config = dict(
    n_layer=14,
    d_model=128,
    n_experts=12,
    experts_per_token=2,
    d_expert=128,
    d_shared_expert=0,
    activation='swiglu',
    moe_layers=[0, 1, 2, 3, 4, 5, 6, 7, 8, 9, 10, 11, 12, 13],
    router_score='softmax',
    normalize_top_k=True,
    routed_scale=1.41,
    balance_loss=0.00322,
    balance_bias=False,
    init_std_router=0.0399,
    lr_router=0.000387,
    n_head=3,
    n_kv_head=1,
    head_dim=32,
    vocab_size=8192,
    norm='rmsnorm',
    norm_place='pre',
    norm_eps=1e-06,
    positions='rope',
    rope_base=10000.0,
    rope_fraction=1.0,
    qk_norm=True,
    attn_scale=0.177,
    tie_embeddings=False,
    parallel_block=False,
    init='normal',
    init_std_qkv=0.0188,
    init_std_o=0.0,
    init_std_up=0.0188,
    init_std_down=0.0,
    optimizer='muon',
    lr=0.00796,
    lr_mult_o=0.85,
    beta1=0.95,
    lr_head=0.00825,
    warmup_steps=50,
    schedule='wsd',
    decay_fraction=0.689,
    decay_shape='linear',
    final_lr_fraction=0.0,
    batch_tokens=[65536, 131072],
    seq_len=256,
    doc_mask=False,
    train_tokens=525600000,
    steps=5703,
    dataset='wikipedia_en',
)
Below are experts of layer 5 (counted from 0) of a mixture-of-experts language model. Rows are named router (the router's row for the expert), gate (a neuron's input weights, with its number), up (a neuron's input weights, with its number), down (a neuron's output weights, with its number) and show model dimensions 64-127. Each number is 128 + 24 x the weight over its row's rms, rounded and kept within 0 to 255. Numbers have three digits each.
Before each expert's rows: "comes after" lists some tokens at least twice as common just before its tokens as in all text; "comes before" lists some tokens at least twice as common just after its tokens as in all text. This comes from a sample of Wikipedia text that the model never trained on. Tokens count by the router's weight.

# expert 10
comes after: "\n", "  ", "\n\n", "=", ")", " 0"
comes before: "\n", "  ", "=", " 0", " 1", "|"
router:110121086154112112119127158134115103136179113109128164137159109060133155097111143131096117150143106184114100117158097099081134145115132163108127114138113137103160126088138116149164150133082119
gate7:125137075119095193133180136112168117157117136102141105121126111138140127130150141167123079155141146133092108130183151140129123174112106113107167118130137136106120137111142151105131144137112100
up7:142132128121137099094127142170136102136157132138105173102163151139129115149093125124119173158153100126151156090131133139141121131164091118120133139099116101122174123116115077153091149129157114
down7:097107139057110116134138128189115110156118129145153113073160118166150111127156163129153141134122152177139144106104117124132067136123108141128137159126125115112137167123129144111135097131089072
gate8:140121117111120136124116141168134135139089099146090095094145156156145142189083113160137117157136112128116091106133166153137174145090099096138172078153133152107109129117138100139136150142103130
up8:113193138115151186085134149092121164141103105124101108155115137134132117147125117152136111144156142104112125144127157157186149161110137101118122128097133132089129128080122099110174122149104115
down8:185125146121145146132179114118081108122148118088131111147129129132093116113136096158147131107130125100068100133142093100100140118084096123103134118095150111081135145080135143149140134151124180
gate9:173116107097138139118111203106135147122102117084157095170145102087094117143131120125140109094170135132149061132156184131144154108102153145109124118151134162125150128082122129115161117142109133
up9:152153122136133176146110151098130130117117138160129127120124142134122176139121121155122144140164127140119102162143202110129123184098139119142165114106122130115124183107113124129138123121094106
down9:216110102151123184123130118111104130116133141108127161140113099146133119126130099137111118150136114100147118119167112160108128121144115151161159077144121110098118104130114142130119101100104150
gate10:138116148139134105091158155182142116142133130119156149090156151155140114110087160152084127111148129106109172099100163165131133133136160129121102179113112129155151086134117131154121117149113115
up10:137122121153116140131110099097109128095136167176112147119085156133192132127076137160128114150098149107157154119143148135150138126153137142143109104136128146143127103139090188101144162136122139
down10:110108112116173149101195155114169138125134136127112173126163116130151182138132157145137121119129079124101130110126127091117075158125127179135118109128122098115111103115159130181150124124127111
gate11:142151129138166137111101137111170132132163155121132136154113124124118139155089143130112144130142133096152106097102141150099133136095109111121085115118128071130153169136137142148125131112100167
up11:103119095172095163140135136100148119078160102091175147079149111166147134111128152124116140088125125139158150065136079113173139123105155118084178132105085133142125164143097129118153144165082158
down11:126148153148136134112150131122122116116146133196121113122143137118120120133113129112174114135148127134161113128118122110145115131104104158183108152146206147055159098077115154125126087109150128
gate12:152139093125159111146133168160189113119111162118145129143130184112102153095168173131115125133166129117121103163084107159143119162117114126137132153137132120124148182123135176105116130114112105
up12:135125138108100113129125112126125149132112098118133140122122113154113091103141125060124155131103149160140127124120123104150138149122167139101120152135104100138152089167140082155146124140148234
down12:160079113095163119137125133144122101142144120088136164137114123118115135123193136131111140131127127118202115132158089126127116126132128148113111155149148115070106138127113127131108077120171128
gate13:162114129120120104121112096159152153144110128078108164131110141095157101107149113161093085135109171166107113114150110136115099095113098106101096147100120155120061116122177102122131099072135151
up13:131172139182146115071115132115174144076167131129147149164140157136117170122134088113098133128117133095140132158155167132150141145149167116110100098147121063121159111126134150108145123114110115
down13:156087133186116117089162139126109143119118137136119132096144151135121117144119107099105159127150165147164151157119129144162155118164168130170135093136106083149153145107149146127117136097141155
gate14:161113154115139119159105150125128133138078112118144142131125100117149167096117041129105154121153137146100110112132105103140105147117107115110122132128123150129116136208135108148123117119109146
up14:098152115131151087126116150103171113113170104124121108120080167129135087112156147127138085134114188193148119146116152131142137090124107152125158134124106133135146155112136128111088112162128139
down14:112142104090162081155105134125135175094133123147131103110107106146152137106105127159133100153132168137155120094139176121137134128111118096094127138117129145118149099071072145124148115152147129
gate15:129100103151146115135175070150136138102121130109135155121129189116108166138102117080117124160090124137149111149106135154121149113122117129129145154137161129134097130136166128125160089112102141
up15:113146134139117111115141141148103127114149085120108117101176108127119148105166097073163141147127114135139119131161150155110118111163140108118125141115176148145142098127108128146130153132071137
down15:134146101138153108132116143125129136102180131160120131115097129150165151103068118113090164129097111107143112137120137127155092163135142136086149110119089129117118173142142165127131150120101112
gate16:131109115077091112124142118113159150151108126144115132137132150106118141111116157147163123116128161132134109110151171159149123154122105159126152093170139136054111133128174134090089099120117101
up16:149087131105086166138127096191140165139114177164151132100149100078159110149160142165135148131122156154175119110159128159110085111166120159140154114166146140097123127104156132145115118148086119
down16:102150113090115134146122136142124129178134157133125168102138098160122088151142136144118130136097145144167178112122173123150078161159120143137143082126125117121106137102132118170115125159127102
gate17:123088136116123150125136141144112172100138113112157104152136147091162159129102126136091086118092157129150111132101148167096143115058119132080118092121115105133137103145091162104120078117112132
up17:063075113110112133124144121127133123139144140091103115089153136122111151116098129180117132127132121149099125085090182142105149113071114102072126149134097127126089098135134104116118086144129142
down17:081121103158144087135091085096154081126144101143124131094113159122131157132134124136131097158107121110136140133155137172137118124163132143100174150124142076129133133144161138124091100150081105
gate18:116113113105128118101148102147126110107128128126154148149175140160131087100146139146108137103110128127148129188134119138143129103096138140125128147168054116082121103115112138146154169165134116
up18:140095148111124139100131107110138102127150103130113106167133107147089129096164137114136118119153145094139145152054086104118107113109147133134085120087130119148141129168111132098116141114193130
down18:169084132120152136118172122128148124099093171124134163133165112132101115137177128127067100136136108109152140153170164143176141101123135133174122132146132103111119101161129142155099138109140140
gate19:131113133139093124109179127144170126115119100090131105110106154089064142097118093127076112115146160087136146122098152141162163137125147123111142112097157110147160094105144116139155125127148083
up19:113095107120141139189097132107149106153131164117132108128152144152136106116150110158149117130090105156115129106146099143133104147119157138081118155177122129137102128115112083073110125151155144
down19:128127152107101139120143103107134150120184149145133122109128103162169149106123125153148081139118106143117132090124125147046166130086114123143114101129117152100161125133107158116122155093146129
gate20:168162121115095120109150168085172151131115113128157099127175118166144091140091115166096148133142147133126142148124108139118127142141138138104111114062118122116135114118165137117151171134124080
up20:159162100110119128114162145138150139150083067131159129151163126172100115123129095148118113152116148133162126090091102132092137149141126135084121115084152104149176095145094132144146132160120152
down20:119149157182143126162095138168091144146117142154129111130079086141113133111165140151134107135132142126105161123128129116113163110116138145089068118097160141118171154153103166083142103093094149
gate21:137143134129119133132173130146096106137158124140151135118146149124139140126135111122113132142157186154122096141135179108138162143129116169096113132152095119130134146172172128146149162112115101
up21:145157145160144098092132074147134104084162154151143123099134140149140113121124148115079139153164129081124127140152124142108117091133133157184097135115131127104136114180116195135078114102162162
down21:138144088142086144099113117139131155147138116124125110130127097157168151093095129109117131097109135178132119106159139124148118129156145120121112080094095128150110158166113086142143126132112110
gate22:105094100134116121141088168108129103112125147125150133124147113146136121129138152154146107097113132154139101126164086153142113144130128135107164143136116162132125140119135106106093089109136155
up22:153144125088155136105160096124135144110171123155158131136160122124076135080119137093125159159107134080158109148105138138108163121149162134155155103156125128177127108131082116178113148126135133
down22:115058137139126142163163125105144126115122170151058125095138107131119098143106159097130185112128106148147159129117090120153133158111114113114166112164136139155153115119132134080096182093156154
gate23:137151093091094167150154100157114136121138118119119147153113154132112158097157144094090118105086090134111102147119100131175123085136175118161116168134121110149163155138116103113153150121140155
up23:105156127133149156101106145136125128129156144118118175110122133089092133124121103112166145122163133131082127121122130126050135106147105120127133145121140066144129161081129165148152122131146175
down23:089121138139143145112088142143131155109126137135143082089128146120169136142112171162136144137110095109122125141108173118087130140140090137129166104115164112129119137134160157135088145142146129
gate24:143130110126124139098109083131117085108101137140111096141162183104111141127139111140087101114105181152136095125121125151156129121108143151084160146113132138110082122124145145109108136138120130
up24:129146130152132131127150099147143146131131092113120155102083135147082128149137116094147117125137136109104132129155126090123154150132130107143117138132157150133107123148142092131153084103122142
down24:119143119158150151147119142178135142098110116126072131162127103085173114157141132133065140095135140106106134117112086119141108173114112136142097117135143109117143093157151122144169132146120138
gate25:123131133112088166147141135174112151171159125110119153140122121111155100127093165126140120162147122161094156152132150157132154113126087121111115095129109124124175113112157117139120140132095137
up25:099146101135137094101151151081110119125074137114151080126141115121100144123133092111123147176111145101140101161105109109126130149167174152108161132112165133125125150105140140141171123131100170
down25:129130128096181105116146139098182134081113101155128107122098140143134128103135146153135103095129115124170128123132139133175131114137127141122074124160130151154140122167125111155110132146116123
gate26:096101116116117080149104120109139091112161122128153113133154119128139100103150126150115124112142120105122137152113143136128130157179149103059092123135088125107163146101130165129132125116130110
up26:064093112157088149186135103117151110154168093118112108125097112137136137100119132160099122086150139157165156123145136127110144123177116130103121142104122195117129102114127145090130106155129133
down26:085162173127152109134142129122078090127133148106150086150141120179144095179133147128142107151183152132160142129105097123106131123124071158144136149119131129154145116122147128100121075166111105
gate27:167126115129118142122166174108122136126150185135180118106152130138172155121129156116148129200113092121147125180116169100087164142138102119119127145125126114119132194114105143107149129140122133
up27:137158116133129162166125128118154152104153138105126137131140150133186148078147084096131147102119097094163127105114094130173132140142172113152164148099134129093137108121114158143166166117124128
down27:149092116151111102129089125132150127106116136121154094098102144093097140132090126130111078099166137118123136159095127145143163106079102108117128107134110149121175110133134137121118149142140103

# expert 1
comes after: "\n", " |", "-", ".", "|", "="
comes before: "-", "|", "=", "\n\n", "The", ":"
router:117128149151084152112111132098163102154095108124100083152118122106114121099139106146152113110152127104133128164148139139127166088134133102153138144125139117133131138125147108156110127110110146
gate7:156147140091113138110134131160107133107167138118114120099102120130123153132108123165101171109152108092075115111146171147128109122094127093112141159112153131090166145144158191058113115136119133
up7:130151115110145134129113094117126110156164122104159125144110101145135110127110161131109094108156106110104126108186155110134117119164131121138118108132094118126111106089155137119172138085110098
down7:194100139124164086108115159139136148128122116161098181124152131139146146164094117095139179111142103132161084081125148126139121114144139123145112117095119143146089139144126157132154108103124107
gate8:109111121113094102120172127124173117125108129147130055145125144136104129137115079134179098135128109082137130084141104110140123146128111106087117142108118127133092124117082139080135145112080109
up8:091094068137120131113090093116096121099170152126158124152144098140125156092137083147114140125124108119077135124131097088112112163075109117150127130136135119137090114096114149127126119089093128
down8:097133133138109137125127150092168093086124109093105155137083101129178088134154112145087132121120099096094118108099140132103133118149103105156134083110155136097106140140117124106129116136150143
gate9:160166110155140127140145160151162156106143119140115143170125141143104164131119115121122112127131136122127117157128119153147111100148143109124141146106180145119098147132109122103121182104081115
up9:101068141110141137137137089089147138189136142125174128135139091123126086141133096153102104102139140148163121121131127155119168104156097110126120140161095163123128062134100145180112099118138137
down9:167133163117132110112092135198154148109128113099146148120110110134119187151121145133131149110080143183113138115132127149119108150130132147128115140155117138159064155109098153094146132152097123
gate10:156147123101106109124136153093146146120098160125147154119118129102160117104132107144138133132106132132128166137152116132113126131093112104088134106138130182142111124105149093137105131131115173
up10:126115093129157083096162119106108122165146136090123159143120098103124125120083114075132138191122095139107136116126151131090146107122103112086129113122118184118160127129127086145116123126147107
down10:072134151101099146162154160108142116123150085164114128105106088132142142136133132111141127120177175116111137156114129118119103178143191072151111139142085090168132137154104154112118154157114154
gate11:169156143151113133120180148094181163148146119117169084108127116138171123106110109154121140087117103100136150122129136141113131112134143157118120177136133137115141100105146142151107150135144175
up11:122084119070134171118120141090137151100152093093114116127163117118138137093172149166160123118125112156104168162120122112118118135132100097097097125143114143135113145091172106131134152134153150
down11:095114113134122112142089115106123139128101139119137118150105142103118124108099106153190148103074174128132152138118145147134102126117102124131146121145148116112109112131111111166126126165148138
gate12:176157074148117138111119110104131137131103078118093151112120104124151135078133145109108134093114126083123148127110140139138151105054161121137120164118139132091149119156145112125113112125091101
up12:168151130172174113140136108119106098098139103095110154146134127143113109121137116118079118132156107116120126133116152113199129094098152114136118132088119130077129119146075107117159083139104075
down12:118136170208129113136113161134115060139134133093110120171127128151152157128121105119143085168120144130135120099137154158132105142120127120130150151113126114140167106135125116129113135098107174
gate13:145173126139075097138147089097129111102134163165164133119140118142101118066139123143114109148115162124145133127124140147152112123092101157151176146129148124074146129128140138113130149130118133
up13:116116150126134134127146146115103144159114081101108116144112145118100111140113125111139128109112151152106131139147110128135136110135112092118134119126195127148136140156154140089085117129131104
down13:049090112140141154117141126139148124143127110083113115149141155131179101150127163132101117125105095103121122109101143102132106103172087108098138098157134110128129165097105082130146119145119106
gate14:163139127129167105122143159151186122110112130101140147154140153114105157141100147102120089145136180108100099205140146129147166151119154124122136096156129121113129151097142109114115119140155112
up14:114166131129162114134138151134112110118148147135115131124119152110134086128182181100106150161123125109138135093105126135141145151151135110113128135134129161109122129106113166119142116135105111
down14:100134181151106151172148097122135127101152126119167181147116151109135124116119120122122138096125114121149182148115132131166137143132141095116094139091129125145120097120134096118157150135098101
gate15:155122126105087117116132116124141127131126126140090159134146122153140166108119131154151117109153139134156118091173098150157114086117132095126127132108098137141098135141116162118133143157127117
up15:121145138101114125143167121150107098112114142097119143126137122080153132142142148126115135124132095124104119136100108088123159133146117118119151147149108114130177147182144126117101124118166174
down15:167180137137128109096146124089152108114115098124153118178164093190138127152124109125139103117121164120127101128127178129133089104146136138129107138171153130120107145151105157098136119121146175
gate16:139142128111142111104140125161111133076089134121121171105156138136144108088154140124102111135133109150107165107139091159099095109121139127124169143108141173106123086132140115119084090111124196
up16:111109131072144094131113115066129122094148117139155084130109114135135126128103062128168144096089134126155103132127143115132127121172134149109144125098145156126147154149126134129125105106135122
down16:126127135068114112117126136092145122118116165119090126107163135144112087139120144123164116126129144145107131121126139114084114164141126149108136152139105120115090183102149136154104137176124143
gate17:164136124112120150102111117146115137129098111109159088134121150106122139163124119136094093101157125126108140108111129133144160115130081111162134120162137133126099148137134106161098117138128091
up17:085159136131160155119150131144118083128099131115127127147132152103148070159166141148093073117160111162116129121138143181144094105088128119136093134107077148136133100131161146116141126109103096
down17:106098135102147096116132151206166150123107180167135116171107137083092108112075148123119088130134096123140129134120099128158105119110152126139154155169128157118141131126121151145159152159145148
gate18:149120153068086148148093136147147150150114062130128071132156117092143165089133110107138093130125099111187158114146083165140126120102091107137101128139121167141138120082136140146102144119111145
up18:139174110156134129127113135095087084114135179083205161092087150092120108102137110141116133121177125100105108120106122123098116110144142138129135146113118114126127150137134100131148099107122154
down18:082102128116148145123116096111122126095126100171135150115155119113188157143080140128136104107136140106135146150103108117084141143108146101076115146104105117138132154097159139141152125174118168
gate19:155123124106120142132141134137094136150152182123157099104168106149103083114154159119137120140128159127146129109113100116097123128125170111112139172123129109149073181155121160123106123070138116
up19:096122116177145144121145145091116110091127126125088154166094116138114135101111109150100178154129118119151092088111089148151126128116109113143125144091104084156150122121160116157181177128100135
down19:121112189142129152098131119136135096131090117095109142125110116091113181137132081155105136143126133174133083136108151125143143162138104120120121124140140144174117123129052143176167129168117149
gate20:150093141131164131163162097142136124108074136089135115181125156153105122165131112149133128126121076137127150161125093142154131121124091148086134155131151167128131142109175120132134147140068102
up20:122193084100105113110098155133132133156138120146127130084127106151141137123112123127156104128136155104108101101148173107066138111092160126154140117137067082102146117141068164116113107101138136
down20:248145139120152117142106149096078164135174114181117141088147112104151128105137112124133145125167149127113107104118103149110101113098122125104135091130115133122111091154141115111149154116168125
gate21:152160140067117137140138135148143139126102128130112139133132157099131130110071144148130120122115117106119130145173149139161133184109123110129106132133142068048147131107091147128153155102138137
up21:178095112150189118142173090090152113133135171097138087149121129121162120134122089136096148114130149129135143133131132079149146146138137141130164121077136140128099125176112134139121169096113133
down21:127134117111142143115127113159142147117130148115086134157129089133150145106171115088095129177109123121108141106105133071106128128160104128131109114100114118080152140150108156067140144118116145
gate22:141131124128107121150116137153162109094095101117144089113082061111144129080117140154179109126132149145139129106156111105128174100062159139121152136141142154108088107140157139098148135128133124
up22:160155110144107162143105151129052157096166110097129122171122094118138127119154121148148100132128141116128120123129147143151107161108151125112141164109152116142129137120141129094121130170138101
down22:116116134145128082122135146153153091102128104150191175154142111084077108091124156147107156122157154139094132097139119108114117158146147186116138150102118155154153119151102162103104152150142135
gate23:185076139120118176137123125089101125144099119171136109114128141088103122093137172156101117118163120125120128138141111147140126098099153098120134130082099140136142103157153164135138163122092147
up23:099148120143130105170160138117160123112151163109110178138155182104121160148125108111141170114127190122143130153121213082170134136185132125151115119143156147116122114109123126124124158099113059
down23:123143137085121123138164127158140147129158129141136080157147144156090107116161135114119110123115128132122114124132115137149161159155123125116122141112146133149147126170157118123135148159098100
gate24:112135113093075101088141149115157119087141082098137103144105126111123165146163122120114085096131117130149173151132185127137144099154109105149128169122130121131128131134127130148105169101164143
up24:117111144112148148118068126137098134094106155129123157137123140107183112124126153163127147116116126120118125177133122117091138109110113142130141087145131132118140138111142127149124129181182164
down24:085136142172143156149110140146113165155088111110092140126109123112129164101129133118141163110148104129107172127133084121138102111066146102123122154182102137150145158114124127126108121094086142
gate25:143136151135119149153107118101138088104093138143106136128168119088098151140136127107117170122147158122149109080096125140118108114135135124123126084100157133132144117097122133142213161097109179
up25:147152121117082101133133130154125133104109150121193144121126108092142155106147111159185139150122084120079158099118132118144122174134094117109162098133126156117176109117128148153126141091175183
down25:133130118110109156132116124121116163116105142131101165090126129114113133139092121132105117052094171137103119154106092128158104134128152092117129102115100139131091145162166117113122181153104124
gate26:149118101131149155098087118114128120136131150158138146146170129161129131120096149124119158142094143093098128154075146103125114110098102138131123153156100133151096128145142103144135146114135109
up26:100163142127159119146128138162112139127152149085174129072135191136101136133118111136133112066149136122130135129140123121127143115101132101143127184096152108137151166137162140153114119105113132
down26:104118096160132138136101174062126146150127146142134111143136132131106143120126130127113119146118167115173128094144100107139119092112119144166114142126091163131115109122130165134086120136122110
gate27:121125122100124138103130119149131129171122115135145108125135140148151146170135109114091141115132075152087115100117122134108149133121106090133114131162085108132074134108173121140142093129175156
up27:166148133144113092164163111114160113089143149112102160107124123147118125109115160131135149153107163089129125151136114082101136156146109185120114104134182135130166061149137134140145126117135129
down27:127125134130144134175214139127131114092119137082129129120128124170125142110110115107105093167124087118149106128124105141132128170129110153109110154118113196102134132157128136121106137137106109

# expert 5
comes after: " |", "–", ",", " (", ":", " in"
comes before: " |", ".", ",", ")", "–", "%"
router:152153124107132183151115110115130133130157114156136130103132123146110110149095111106092150122091139153103130169097151112159122148094139171146167089118164097144147117114176110174077104131081148
gate0:181117114107106146113135106164104162120164148097128118137115106118168123126134114109124155124105133168095101132087113113160172117135101134116142147117093108138152155146137109184101094138141090
up0:096123141139119128121140110123138112153096133156147111130142124121135111164131117084132134136129128115102110136143121126119120125127136125182116124127139113106088125072109185120061165058120117
down0:123086118158159131120129123102149079147109131138100162141067168159127125111141088162123106103107138156135143107131103126150134164136081149131106096149104133046145124059110163124142123129112131
gate1:155151118128124130130139114155129136111133094120109134078150138154115132147136146100109139137101110151147088142131134163183106139098083129096168114094079118161128095134139152122104150158108169
up1:114101119120127133135140141141106122161157109132139130142115118164109150127150125141123106180082098190130094155120134151090120122179123114112166098106128091112109126170159139149102128180182140
down1:122176100134141134131057093138143138096121140108131138149112158096115109162125125094099154111138132092123114152116137121108122128109136120140121169189163117116121150131176111125149143157096150
gate2:177110132128065138101152156125132132153147151085143142139117152165141115170134146110109149124095089077145149142153116145155139169108120156160134157151085145119127109133160083117099119117139137
up2:136127130143141140147116136140134135123134116105141137133157099103085106130137102137113138100150103137111164134168135144116121102153141127159130112135137118093114157090128093120133090122162079
down2:117139100145121128164118132152166171098104089091088109124087126138076103137142137120054118166167157126107082135136143122115134140141150159137158131157119102128123170146115143121134097116138115
gate3:202139085116126105139153090191142145113156096139087102103149101139143126152118134135066150129093157130124143135138128118160130160140122152143132123140110066152112141088122129159102083105101131
up3:094138143176115126114151157113112127111115097136150154134103166102078125127150124101140143130179168124098128125159089105124132131130106109127103091086120167124170164153124136097144162124109129
down3:185116114136129135130113086145141108123132145099096129059140101161151154142080145159112174117075102137123095137106101105116165134130123142133116129164110106124105129130134138157131113104126122
gate4:161136117115157162144124103151107124135104131137149074128105130121150150138156139098134090144163145150131144148102122107137134125102105112100154105117100083152131204069118081138134120147155135
up4:102124142108112083096110122120120129122136152082133121125149129088128132074113150071099134083181112130119098157147142165152154094092120098130154173143108130108120136140113126172140110079166144
down4:073129128166111149098166088099141089077156127157131128144111136153136133105080146141133117109103143168131131124118142114153114132145140120157172104124106083148170135130182119159106126158159147
gate5:160133136120089150110124179160142148107130144209099128124147127120105100106077132108097127153116150133145119153153129101148130144136125144114131157161095114136158136103067121117127068109092124
up5:123161144148134115128125067063135148092110140152106111122161127152117125100164115120107135139120098122106145126129191112156145110080141126103107097088170153113097161137140172153146117124117117
down5:183103127106102123090157096126112157150139101156079131121141070104134144112162100088147126129127120081116156135196126126126144130135127133138150132100131111157124135107107128128127103125131100
gate6:159126084136129156206138102121106141171070143162136177140149079125141150139101146119142125112114137169144115120135116114152155119105100120124143119136116117124151092064120109096142108082132173
up6:118121100151141086147152116126169134167105132167151122138137101131159101148101165105122150093099130092120147152090136124105141101121118154142114092140112143106112121151162097133116132108165127
down6:161104150111140110083100121117087132108141120155140128154103152121138105171110147107143149095122123155099126142115091163108101141106106112148118135139158120122146127133146099168162163133103113
gate7:130117126105145163133111073106106110150127135138158088146136139148133112087115093094122093143108139111154174124142107120088112107095166133129155142128119126086123148115130168175113124186113128
up7:123094143087113120115104127141167165102126148106112132151139175116107109139139157153185127141164162112145090157121141141169146128119129129148173148171128122130095187131112146106121139137149097
down7:138119133080123131090167093085134139092095125135144164157125107117083116114111112104126102125167124123145131110113142076110112113116117124174176149145147111096091177137125147136140095152154098
gate8:086089102109130124148121095106127105135129154108105133116148128141113164075100136116117116149115107106152139147120138121146109178149075144089154141102120114107145151113164168114128143144119134
up8:136131140150119108120135083111147152152136069129135136100127143146114117150156115103116135140093135139156139164128106075118147151100130134126137132158131153133141171154100115050117137144114150
down8:123150157149133130116127063141122103134131109118097129107057116111112135083119131180114151096150125107136135130087109114164127147137151136077124140129088118088145117093157181092145101135140104
gate9:169144107119134133179081101121127132132124096105151117143143139098133179154182166097113123111117128116135146124194152076105137127159151149101118151145156112128103146112113093169119130097131123
up9:078154116117141136145119110120091149104157116134115142141118126125122091108030149089134139142128110116121100157107114112133118118153158113172111112154143143095128119135175156073138140155181116
down9:051120111126119124090168195130114118057106128144087160121139135139162108123114098111145121126168122125127116152114108144127140144125093120164136107140125141142153126157119124141103163131114136
gate10:182130100061143134118145066166117103149125116175163127135115114093109101120068146116123177094157168126108087104102100138172137118105153152132130123080147158136116107118126111108069148140090132
up10:155128090133139096147103137137169117112161141105129161116113131104119166131138105114138113155129093106150124128134168146195120104169104146159123160106078109163123138147121135140174134111152116
down10:117132091132169132158125104125116163151165128127136107130132136147141137115165140121102156156139130176106102115147092145135156117155127163130176121087119126119115106132147088115110120157096140
gate11:179112181139127127154127136152116144162117137121138172160148122113125163144094113139109177138147154133157082145104093166130119118160161130130133150100091088129139142126115164155096155093114110
up11:154141152176136136158107154155147110141140120126129156121133131133149162160130146137165140110160111119161141120155131124103136152183154131112150138117177175122119132089108133118141120129144128
down11:114139182138140128153121150101092141134153132173129164164155102149110155133109156133104113159144114125163112125110089157101161124149116123108140146138155167111150083136142080145126119120133128
gate12:165157126073128129104137126152151160128089117148134158167124106129083132128108147110139125102102135156109123138105143135158190158128133108149145157130144114130145131113123130131150089119138121
up12:104133139109146119103147121116107153139094157110137142119109121131121121088120120143117159136128117155127134111139107120154126115106083142127070166078106137161158114149098163135165116136152077
down12:195138149127128124145135147101112078165137169129128131161136155146160118081161127143063145142082145143124140156106112146148112146091154114106153144166131137097124119119188123118162160134122079
gate13:131090133131116181153129085082123124118143162145152113086165121183125157137101125160128127120119138129126146115123126139131144140151126138103176154143166081141119153116134108158066153095090104
up13:082141134135097092126140158102132146143103109121103141127150150157083097115115122123183187129143144153140107130124146150127145101108109144133124119121131144101154114117119118118131111145199133
down13:180128133138124116153167077126152087135071085109165156107106106107131128110120141132151139177125094125100136180095097130157129129096123107135141180179141149147176093106123116144146156124142146
gate14:110123144106102133123149081132155102147130154122144100122108123134120130131101116110115109084136127145118135102103140124173152142117131114094151114128127131077097118083118143139147113133114117
up14:087135080119148140139128085153156108145107131126090148125129120110124132100099180109127126135110110120111154163171093145118117143185139135141143143107105140141127084120133160130094142130083135
down14:164140108105137125145165074121173132168118117110152161166102126127111142098098142113131130145101129111121153124131147135117106149175145132134118138117154118123132093108167134095113105165125103
gate15:140133166145132159171114155162129124118136134133136138110094097121106167130138100114121134117128144138129127150103152123180153118116140112114168132111133089138132148131128096147130118082098140
up15:159170115176159109065153142137169096100111104160140099110145131138126111068135149135101138159148123139089170123110107124108129074169133134107133139116110104138137148160112134097135112127128133
down15:171131150136105119147170158142146127126107135154134152124103097153135118155126113130150123120135132149158121142157082134119181166137161141115158163125154126134131163124072136152148157121087127
gate16:140150123106151149148193134105160094136142091149121105112165097132118106141154115095156153137093118120073138117102158141155131146130127135141129128069109145102143111120106095130136120108088157
up16:143126129094105143042184113173161124127137093130121119081142091152123120111120137110139130101137144117107154129124132119127114126140132109126138138080144116111126144115184133115201119128138131
down16:153124108149132132166131143155178142106152121135162136145087120111125128120091108132133123112130124120075071135121077137109133112140100136176130119129121122145135116116125137115148117164101146
gate17:089121123095120124106143068150174125109133151104163135128133103143135116145103123188112113109076111142092149150134110119131144130132122130130154166129185083110136164123151143138089120117123164
up17:071090077142146116120137149102115133102133127094135123119126133130150101155133140130101073117136139104089154119120116150130145119119134111138092157141119106094107160138141135115086134126128166
down17:148110159110066146110089121124139114132131100148101176109153131190125173118123137138144125156103172120117107151078148113100151159119112112128135145136160103165106127129127151146130091102122139
gate18:149126157143147139123120120075157127136159155118144106099159174143140122094165146123116161128112141124119128132107114167062140160126164122095121131143117148103097119121143141136081104109125123
up18:116125125105124134119112141157131145104100091116140142134171108149149129135149120105120117150157103130074045142104143077160155142141099148130164094104129088112162128136140045128125150152151111
down18:106152155097145137135151138117124154113100115126146158128149103098186126111083117106106120100161188115135105139124153085159145115118133100083089082147127144128112142116123132132140149129146089
gate19:135146127155081131128176096142135149146148128117148128177131108124114136132096127132156102111116146103077197157130110100141148137133116154080137099064179142133121123079150146138094121165113144
up19:184185107145137118117124142105118171146180121172141171100158100138154137095110121084140130127142161140142105145131132100095167174132141158115149101120134125145146140131093155130104143081172132
down19:198130136142114109156098171084108147115148148159103192128123132139144119138162151110158133142128159151136071086175141105077134124126149134130103115133106123144119121145083128096127129085144138
gate20:128123096099145149103138129126140094149104115116129129155112116136141121127148104117150132130154134117134122154130150162137112126116128135143155140125169092102137057120113125130121090122079083
up20:120127139104126099114122138073188135153114133132145128150149158158113118130119107128152124142111160169119172161134105138145102144132164128134146125133116145132149152112129155158105131146131147
down20:156108140140110136152101132119153140131147132144104108115169129105106087140102120134116130158161111147086140082098104126095153119128168130153112138159110165170135141121135119175164145118125121